Weights of a small mixture-of-experts language model, trained from scratch on English Wikipedia.
Size: vocabulary 16384, 52.6M parameters.
Experts: 80 experts in each of 10 layers, 96 dReLU neurons an expert, 2 picks a token, a softmax router.
Training: a variant of Adam for the experts, 943M tokens, 3914 steps.
Below are experts of layer 6 (counted from 0) of a mixture-of-experts language model. Rows are named router (the router's row for the expert) and show model dimensions 0-191. Each number is 500 + 25 x the weight over its row's rms, rounded and kept within 0 to 999. Numbers have three digits each.
After each expert's rows: "mostly gets" lists some tokens that are sent to it at least half of the time. This comes from a sample of Wikipedia text that the model never trained on.

# expert 65
router:473458472492453533466544471485453514466511481518527468533522482457487485468474523458477518526490533507520463470527472481471524536513465464464511483533524482498518522528526470523480480469470528480522475522471496489496506492471527536497523530512487528535503486483492530484536478485525479519476531478532490470522501480526463489481513506515522475534527516477494485519520475533525489466512555479469519481523512534480515532480459523522457463469520517527484490485474529531484530540506529520520523527525527476473532516532510476498488486478487477529520481517536478478484478469490502466
mostly gets: "|---|---|---|---|---|---|", "|---|---|---|---|---|---|---|", " Chordata", "Senior", " (Gls)", " player."

# expert 72
router:467534490480505509454506457445520524502492497488528499512524461471490489458496555502494496559521520505535478455495504475501529523499469442459521506533500484501510523502523481489474481493496506455485494530490522500494511493482560519470511515501458528541509474510531523491525470483523472546475526485557480486508511438506464509486523512499517443533530511470474482521494481496496508482522540484502544460538521545488524519465451535510517501489530498502492489503485490512490509531492526514519544561513513485471531508508493494498467505468469485514500478509514489454481483472480494479
mostly gets: " re", " st", " sh", " inter", " un", " sl"

# expert 12
router:481504466465490521468495463457505538497493507530510479532506484503487506450493568515486522550512539485514469438526473463502502521499442464493521509509506495495505507511529474513468450475494487497515492515469547517513517482475536553483526515500482493524453468479514518498525488499509491498473526506529467471519499446536469512487527528498522438553513505472498486520485503512518500462553489497492546455554519542495527528472456522503512474460518488514451508480472511513494528514506521509521506527500501488472517516536500517473507489474466497534539483495496520488494492491507495507
mostly gets: " man", " politician", " person", " farm", " actor", " girl"

# expert 69
router:492485444471447534507535455488486509492547501515535485519495473500479483465489508521478512516525543477539466457527482478486502507517488490445485494538542470483518531519502501506485481483467514479522474512444494464518528510474531515496539526509481498491461478471540517497528487503508497510492519493492492490520542456507482477468538537543491468523509516474494487520525477512502450488547497484460484503504516517483503497472453528479516468472526527533485504488491548529471527520543542528515530536510529481456511541518539514481488474487452501506537495496520526481467495499498515479
mostly gets: " William", " John", " Robert", " David", " J.", " Steve"

# expert 75
router:492503440485493532478520475470487501496500500527517511530532451467485508481506538499456511509524497512530471488503491515508514544498486466493513475503517480491509547550521478542454472506490509482505468480493533454507512507458535519450499505501465520527491485480506522495543484497516468490464512505561490478527497503510454502487511523538541456538541506451490495514524477482512463496494529475476548495510519522505509487506479518520511467492525511510477495473469536504493532550519517511522527534532499519475522524492498457489489512462464507506503450522517458483481464422490498474
mostly gets: " each", " sq", "/sq", "/km^{2}", " ±%", " touchdown"

# expert 39
router:476494482469477548501515463471483494469496499516507476514500473480513494470452515511458520508501547499530485465520445493452524519538495477498525465519496461465523503524521458547488465488500507445518456508473503504513490487482516514492513513520498518520485477456491527475562506489520469544473523447528503479506505500511498484491517510512511484504553515442485482544532489526510511460520505508446524485529528512473514538472449509481506483471522533530496496501493517498494540528536527543515513510531514463473514501540524466500472472461508489515522489551526506479511508484478490495
mostly gets: "AS", "TA", "ES", "MA", "MS", "TC"

# expert 32
router:505518477500495516457517432465506520468476516507522481527520474490508490487474559507474529514511525485519485457510467490468544538537483480474498468512498465472528493587534488507487507460498525447512478498485489479503507527491527504480484524520482555532525492471497537469539507462524498534487508448512479505532494486491505497509548511513507461530521511488478468541534484516530512460492505503464530506509518525476499515501450515479521463463513532549496454481486510509499523514525513530503505524508522464479516496492492506505461507472451462520489478543505496499502490466482490492
mostly gets: " Ph", " B", " T", " O", " H", " M"

# expert 47
router:504514461481485533481527441486516525477517471513529464497512473470512501449487537487489508535493535490503480447523473477469516512538472496469502477525542455486516526578502493534488477504510534465508472525461483483506516504490550511489522550510494517514476470497502521477532471506501497505486509503498496483487516444504461490482546502547510454500501529489489483519534489521495489495516504495478528497496512524482493516470423507495515451490519537534479469493473537525490537525523549538514514521514538465468529533501505490488477502457448492503511492526523509494487493481496509479
mostly gets: " McC", " González", " Jones", " McL", " Singh", " Wright"

# expert 61
router:487463468487450532461549474483459508464523475518529465526535486444503487470483519458475516528483532494522464474527470485473524537514466465464502483533528474498516529528513465528479475470474536481514478523472500493496510499475524542493538528513488527532506483483491527493539478482530480520473534486529489469513502479514467492472510511513523478532522518477500491515518480534525486473511548486465521478520511536484506534478461524506457465478521515525489482486467531526476533542513531524513529525524521473478535516517509481502489493478487481518513482516538466479481480464482496465
mostly gets: " also==", " JPL", " (Gls)", " There", " Spacewatch", " career*"

# expert 73
router:477457475490453534467543472486452514465504481515527468533525480463486488470476521454474518527495535504524465471526466486476525541512465456464504485532524487496512516528518470524476486466472527479519474520470499492499512494471526540500523528508488524535501486485495532494538475483531479519475528477533477473526494481518463489480517507511522476535529514479491487520518476537527483465511552474465516480528518536485520535484460528508463464468517517529489490481476531525481530542510530518514526528523526472472529523526505477508486491478485477529516476518536480474484485465493496473
mostly gets: " Chordata", " Netherlands", " Mexico", " Islands", " km)", " Ontario"

# expert 53
router:478496481486498590477528486476481554477495511529524461519520453506502505485475517499458489504497513508539494495541460482485507513530487489455481476539518495496498498554530478551463509460482492487541502548461529493497518504456506502503528538512506541499485490468494532494521489471524466521494528493493477473539527498531496472477537508496520490533516497477466491504523451519508459465506501474479513508521541504483525529509457522487493488499501547526465508460506527517490517523505536536503520513514506478505517538486517453489461482482466461523512494523525519490470482450482470519
mostly gets: " States", " Australia", " England", " China", " United", " France"

# expert 17
router:496513470480484558461538473472484511496507466507521468497524495482493489479502530497481525535478530484535510476525471497456536559541501464492533475523491467520525522558494491519473482474505509453492473506493484478497519496489503545467498541503489515512513460492496535498515478473534500547460497462504474479488522462497469488502532511550517494511526503488492466530543480531539487486510501471452548482518547538497507524467474546502511451494518527503474454467489520534492542553511501526520502510524515459468519503501515504491479493484458469482504476511506501514490469483484497497
mostly gets: "!", " You", " Your", ")\"", " Love", " (2006)"

# expert 50
router:459472511496465544507564434493403490484503495494527476529531477460505471482485526471489533539497515497532481450527469489501540560524475480438496469539502485481508525523517470517464479472480520479502458496456483493513504521489543528491513507499472527528510499484498514483549482468509501512466535499535487484533502475512480479476533510514526468530526503475493485527505508515508508497506541502469493483518513519497496501488439540507501477502528520523490492496502529506488520509517544503519522536514521463477535516497503486501498482479483498541507490530526483467468495480502515475
mostly gets: "°N", "°S", " Soc", "seud", " I-"

# expert 2
router:499504489526466529499504489448485534476522456540515501496500433497485470488487558504487521518505513475528498472516488500468501517506486476468538487514533483504489558512548495502500505504449503464522455528462503502528515466462546515469521494520466528522481507485507513477543490492537449518477497492536494489537492477542485495505490504500516467532552547471470500497501482528539497495527487461482523467509505499466502509479491543467513502480511518530461479509460517522501513514498525491521519565510496493470530526505534460495498488469502474517534450527551497496463503492508480497
mostly gets: " some", " many", " two", " most", " several", " three"

# expert 0
router:483472495510479530494504484434476542459496492533520493502519441499477494474483558503504521514530507464505474449509493492498505547503483489461523505500506496500503567517528504512461472454482493460521471507465523491524518478483527516493494509528480520529475520497498503471516474496529462513481502490530515499530524458535465508488500502501528474544538541437487486518497483563508487485529482469505543466508499517494498492485494540481489485464521510520452501517444507523488497499491514500542515556522505486498532511493538464497514469496513473532527450516541511486482494459507491480
mostly gets: " several", " an", " a", " many", " small", " new"

# expert 26
router:455519499476501528446500472444504553487523472517514482521518482479476504479495543497493492514509507510535483437528485490505521525492436458483512506527500491490510511505514484492468481476468526438503499555482516505516547478468550562484539522503493491543497466489515526504518483505505479514477501501542476470525484443519483493488510515500510475518539516472490500516531509529505489450532538511497489464532512528496514541495463529495487487465526522513477478477496528490496547532482524529534542520498523480494502520532506485493474489490495461556521458493507507483468473499499506479
mostly gets: " exp", " review", " investig", " activ", " expl", " comment"

# expert 54
router:509495449485448539460548484486501513477514466506541494500511478466514473489515529513475498530490512512509485481519464503485516528504442472466504483522500480507513555551494469541481492483479507477495469502477500508483514505485520521477533515482499509521500453465487523504538467500526492537448530511531489455507505489512451485471507518535539495535543491471522490505515486540540490469513542490485511470516526532476510498501459519505468461505507512511462501475454539494479560541501531500496553523530506475475530529479513501478494494474501457535484468504520470494500503465507506468
mostly gets: "–202", "–199", "–present", "–201", "–present)", " Phylum:"

# expert 14
router:462471485487451531478549470487433503467502487517527470539524481470484481468476521462477523524494546488531456465526469482478529547508470464466502489529519483497515516529524466519480481474469518475524474522462499483495514485466526539496521529500493518529508489478496536488543484486526484518480517469534490478520493487527466479484508502512519476538531514478492486521526479536529489469507546479464511485527519528487505539474455532507471465471527516522491487481486526532485529537511527522515520528518534465476526514533510481511488478479490480536537487518533492490475483466482494477
mostly gets: " $\\", " mole", "eno", " abort", " Microsoft", " Cardinals"

# expert 64
router:462507485508500525499528462482512498492524502489524488505521474498490475450456561515501507524504527512553503440540491494476547530534495478493520470499517480474499533513510466494490500494510482440512502518483518471500501499491513516460502494488464536500468475476519485462530495500544494518487512487538486504537525465504480481476494504518520439503502506463446460531530494522532508458527526488489525488506505534484533497459437517524501498504528519500511474497489509518462510518527513518533534537574526462483507528496525470495462486480457479543493501547513492482506487466477493511
mostly gets: " \"", " (S", " (C", " (P", " '", " (M"

# expert 6
router:480523476477491518468555473485509487490529513530517475510499458491496477482493536520493522513529538479546478453505493485466534529513485484450484489524525486475513532566530500501487487474483520466526486520457526452511529515448529518473520522516505529506480480479511528486548502478510504520498517465497476491510505461504477470466530505547500462535508512484487489519542477518501481478521527491439499518515508536490504494477450539480507471485514528540490464460496516522491529507541518527513520533495533483457539515512506486504461477488443473513523496517526491486468507459502493484
mostly gets: " Chris", " Sir", " Billy", " Alex", " Steve", " Fred"

# expert 74
router:462460483488453532469548473485448509466506484517528471535525479477481486471477522464474516526489531493531467471526470487470527543509468457462501484535521482501513521529520466522476484471469527480524476526469513491493512485467527543500528526505483523528503486484494529489537477480527477520475533472530483478525502483515466485482516509512520480535530514480490489520517474531526485467511563473464508483525520539490517533484465534506463466471521514523488486476480529525477528538513530516511526531522527472477526516520501476515486479480484477528519479516539475479483475464494503467
mostly gets: "Scientific", " 1–2;", " •", " Men's", " 11.", " 2–1;"

# expert 79
router:464474512492464505483532489474515506464515494502514476502529452493487507484465511469462534574498523469546480492518468510492542518507471481510502497506503511508496550521548503517499505505464513486520501496492512492515547463496528536496523532530498531512494450459524516469504451468504509494453538487491482440514528492504485465484520509533516484505535510433475467550527489526542472466533520493512511463530517529472504490490482489495502493508541515548490478488488544501472530503518502506529503533530523445501533493516496485505492490498445499515509459531505486485460477495492480480
mostly gets: "\n ", " by:", " Born:", " Genus:", " name:", "="

# expert 7
router:486494475482483541467518467467478509486505482496519456525544470455492485457482545470476503520493548503526505475511471480472528538519473468491528497524484476509537490540509479524484454499494487440487464516499525491506525479486525534493523554499491499544512489466485546490524496487514484508474505475561527472502487491518482495482530512507525460518522504468500460531541490506510495476518520480498545472517524503508489546474447519507497462478519522520475500476467518548500534532513525552520511507510552477462520515504514511499477509448501470517533489514540489490480497488473479486
mostly gets: " Records", " Racing", " Studios", " app", " Center", " Theatre"

# expert 66
router:471467481486453533463545471485450512460517480516527465531521482460483483468481524451478517528487534501520459469528472486471526544516468464464506481534521479503516523528519470525480474471472528479517477522466500489498513492475526539496534530505488522535497481483490528490539478488526488518474532482531478475518498480511467491480516514511521478533526512474495485521516479531526485471512556477467512483527515532484521530476460527511468465472521518525487481489474531527481533537514529520519522526522524476473530518529511483510484494476484477528521484514538467479478483465483506460
mostly gets: "Scientific", "==Biography==", " Insecta", " (track", " JPL", " Formats:"

# expert 70
router:505488487484487517472487410487511555471523487522512465522516475516478495461484533493481493511510511478525470440553443469495527532512492492499512510515524487488527523542497463510460508500487485461511502522479504511513533468498527565487537497504508493522506464450532507495503472511535512510488502493516515483510507449509488508495524530530521447507508540487462480535532497497515499463516488502476506493513529531498498517474434502520505451472527529524471469471488524529501520540498497528498501520553527476497499513522506490473467493465446493527504501531487518490454499482510527504
mostly gets: "ph", "oc", "rib", "asc", "rac", "osp"

# expert 5
router:478506490452479561497514486451482488480507501534505449529526478485508490472467544504476503503512538485534490464519457501471523552526493483468521500545504485488510514532551456517483466480476497472515485504465501459518516484436519537493516508503508502522492475466487547495562498480511479516500516455528496488498506487543490495481509480529506479536519514463485487498530476534524489481511507513453516513520528522484495531489439527466509490468539519522462489495518517507478530507527511536505520514500518464473525516511480492509463483481483494527550485537548530511475513474486469510
mostly gets: " Nintendo", " BBC", " police", " Trump", " media", " Disney"

# expert 25
router:518448446470469548503524434465474524492531470482500492522530497490487468467489513510473523511535520488530484445552485496481509516527484489482526493513492478482516515541495467503475504457484488471520468507471501485518533496489505528502525520537478519525475512459528531478527492469553483529491506474499502469524517448510483470488533537503500468506517523488499486531519474507514474479545503495501499477497537486494506520480423529501505465473528528516458502512494533518485518523538526545496518537540526474469518517521534506493500477455464481504531504523504520480459483497502516505
mostly gets: "ī", " la", "aga", "ida", "eca", "ico"

# expert 44
router:498537473493504506454538430491526532467483500528520482517522476492505486475494536484485514503511503486526479466516485489478560517523477480450479490519518492457520504591534486510471502477490497472515493509460516475504508512455518513497511531513498544522519493485505515470532489472533485540494519487498474493533485461505500480485543494515513461511517524478482494541549479506522475470508511499476512518512528526487492500494439514481501476484504546537477462466486528519513513515524517533488529519511528467490525504494498484486450495461436450525497505538514485491466482457490487512
mostly gets: " Soc", " Ug", " San", " Slov", " Bas", " Hav"

# expert 41
router:474479459503447597514500492447478515466493474515511498518492490510504462483462511515476499503517510479514482504502507476504549499490500492461536501515540497485516530514523503496458466502462526489497490525470515497506499490507526517467511506502502553535467473468536508493532465462515456541478525499559490453500520472509492493488517537495524487552500547486447475507516474561557493487500499485479529481516515492475501518491501512515494515500516519507511460474479536503467529511530541494519521518544527487463484500485542494508457471492459509515512491499506525470482467498508488472
mostly gets: " and", " but", " &", " or", " until", " before"

# expert 62
router:476479503494489509491536484430465540475521497500516478519508451491471468497491572511489536501517489508504473464521493496499513558534492509457514469533538495469517508534524469524461498509473508451515489532441524494498527476467541523489491536515480538517480475480505515512526470472520485494494527467521490457525539505528471493494531525537531496498522503494460495519495504554501481493498525466491524463501518512508509510484487535490491479505503509507504476507432506517481497527533512522506513517574531482500526504523508488481495485495493473536509455543522503460469489453489493505
mostly gets: " the", "The", " their", " his", " its", " The"

# expert 30
router:485501508469456563532532457446441493468511485498515464546527475499490480456478519480465527515524529477514472435551464495494545522533492482452508477525524482501516522562529465529493483478492504480510465521460501494522518505479514545487544530490505501517487481466517514474541476474501497502493507493503503482498537446515486482497531485506511448510500544478484491517512504518507505472513500499500515483521510534487497528480418511464516479484536528507471490506484526520496525519528530522507529516516516475489504523516494484508501471477455493503542511497494515489458491494495498494
mostly gets: "mond", "feld", "eno", "itan", "erie"

# expert 18
router:461484477497511536511531469447514496501516468525534490508502479509481486470474550502484499553519516504498500456538449492511522508505448481497523497508534463489515521524528479511506500494460510436534482513494514471530498490486505506472520488500488527524480445485509507476506487498512474518438527488551481503534540489516497498498500520545573481538515522467476471532549456506496496463509516495494494515507506504521515492497478524513489482470501514489477474467500540532470556507507491523497547544550544488503503498492518468498487461456479459528506471527498516500473483475484508488
mostly gets: "==See", "==S", "===S", "==C", "==P", "===M"

# expert 29
router:473468473492448531473554468487454510462520485527528470527520478459491493468478517470473518525497532498526465474525473490470530537513466464466494484537529476491510529530514470530476476473475537482514474531474499488492513501479529537492541527507488525529495479486492521486536474487520477517472534494522483478517512480509458485470516504516523476531524510477497491518523478533525479473509552475462517484530513540493514523479465519509472462484523520530485481487468534521474532540514534522514528529526523467476533518514510473500483486477483485523514478514537474477485472461479502452
mostly gets: " BRA", " Authority:", "',", " ITA", " AUS", " GBR"

# expert 67
router:523488469497473530490499415488499556467528487502498490511504498503488488457470536500474513534499518489506485458566495495467537513524480491471498495514508455469517521560504478513495478481492500495536476548459505499516510508485520528495520529490489495512459482475535526487519483486537462503486505498499495472502516448510464488506548498500523467510519538489469465509527482508527488454541505459494511484493528508486529499463449504512523460502522507504468503504474548505491504520526560528496525528552520460470523523500515513470495473455446499522520513530509512479490467491490499496
mostly gets: "ä", "ı", "ă", "ī", "ö", "ā"

# expert 8
router:466505505521418531481516485480506509468518456490542504535525435510505498497503511490462506523498525508523492475526476475492541501515457500467506506538547467503519522566514443484494496486489530473496493492450499496514505497469512506484513549530483537513470446484513494482514472486546490518476531479523493482516498496517475470499484539520547498511560517472478483526533507547503461470540526499462501472503502551482532537496487529509506468471523515512478463485458510499477538513520502501519530533516515467494505532512506477484468483496477483506495510495518494499484508452489482495
mostly gets: " January", " June", " September", " October", " December", " March"

# expert 31
router:498473459483483558502502462476484514475488484525511466501519452511467497481498558500455537524500525489539475464531461489486493529509486473488529499531477508490527513511514463509475480468456484467536463534486530508522518471485519504469525547519481503513458508450502528490513497484533491500483502504549532474517506461528452496480511533514513468542517511487487462515480462513525511491538496475500534484518524486487537546493471519516508469452504532510441489499492544506489541526529511518504550526507521479468524529540507492495498504479478479525547488509525520484482504494521490511
mostly gets: " metal", " green", "etic", " bass", " electric", " acid"

# expert 45
router:470468475487454531473548474485449503465519478513527463529528482457477484465476522471475521529487537502523465469528474493468528540513469461462505481534525481498516524526520469520479479470473534480519474518468499482490520496473525543498530528499484524531498486483495529485538480483525478517477533480532480472519501475516466485478518506513525479536526518479492488521517479533521486472510553484464516477522511537485510535481460527500457464474524519528487484480472532527479531540510531519513525528523523476478531518531507478503484491480484484524524484515537473479482483463482492468
mostly gets: " MPC", "==Personal", " (track", " them", " him", " \"M"

# expert 37
router:483479497495488519492550474457472537458518504516529458512511435472478486486491577508485519504486493473512475455533501496507515558525488506457500491515543504470533506524526480535448500505459511464509488522455518468503538468457553511499489533520485537507474469491501524504509478467534490497498498486504511464506538507538444482464547515544535488507520496491462503521496489531494476500493530466477521499517506519493506504477479538489493495513523512497501479500463508512474499540530511537505517522539534476486532503525516487487490489484485493530525459524524518476483504449476473506
mostly gets: " The", "The", " the", " @", " team's", " \"The"

# expert 52
router:468466476494453531460549472487458504462521483533529472533520480455473483471479518464475515528498537492524459473526473484467527541512470463465493487533526482495516525528514468525475482479473526481524483527471501480489516492470526538498537524507491520527497480483503528490539479494531481522477534479524476477519499482509464485478512506514518480534529512481491488517520478535527485468510562478460509484526515535474522527475465533510464471480523511523489486482478528524476532537519528522519524529523526472472535516519511487508484477483482479524521479515536472483485482462487491458
mostly gets: " SCO", " ENG", " 5."

# expert 59
router:470472484482452531469545473486446514465513483516526474539528482464478485468475522457473518528482534510528465469527468479475528543515470458461515487530522483502513517526523468523480485468471529478524471518467494495494517492472526541492525530504480525532497488487502529490540477489525479517475532481533488471523494482526468491477515509509525479535527517478493488522516479535529483471510543476464517476527515531484508547478462528492459465464521524523484488481473530527479529539504527516517525524522524473473525513524505477509487482477490471531520482515530488479481481467484485471
mostly gets: " MPC", " societ", "ches,", "ures,", " violence", " mamm"

# expert 4
router:477460472487452531466550471485459512463529481524529470529524482457483484467479519455474513526491532491527463471526471490469527538518469461465502485535528480496514523529512468524477480466472524479518479526473500487494515493472526541492538528509487525529498486486499522488538478484527478520476533480528482478517505478514468483479518515516522479533528515479491490520520475532526479470512555476465517480525515537483517526477465520499464466477522515528492481479471532524483530539515531521516528529522525471478529523520511481505484486479482477524512482520538471472485481465488506459
mostly gets: "==See", " =", " Due", "When"

# expert 51
router:493498501511487508462530472452495530501489514500534502537489480482483494468469561506504516525525507502507466465513485472520548541497499493455487502500516475479508553532514509487473485476518492463507485495471491476487512496487517519502486492523432507529485496509488522454532461490541473536485515457538506453544530436485497484491507498520540452540503553476476473528497480526584497484516492471500507474486539543509496496493490511527515494500532508548496496488469514525470494496514492534491536516542502479510523520507538491498506499477481474502537478514518498445458501485511480494
mostly gets: " an", " a", " \"A", " An", " el", " ant"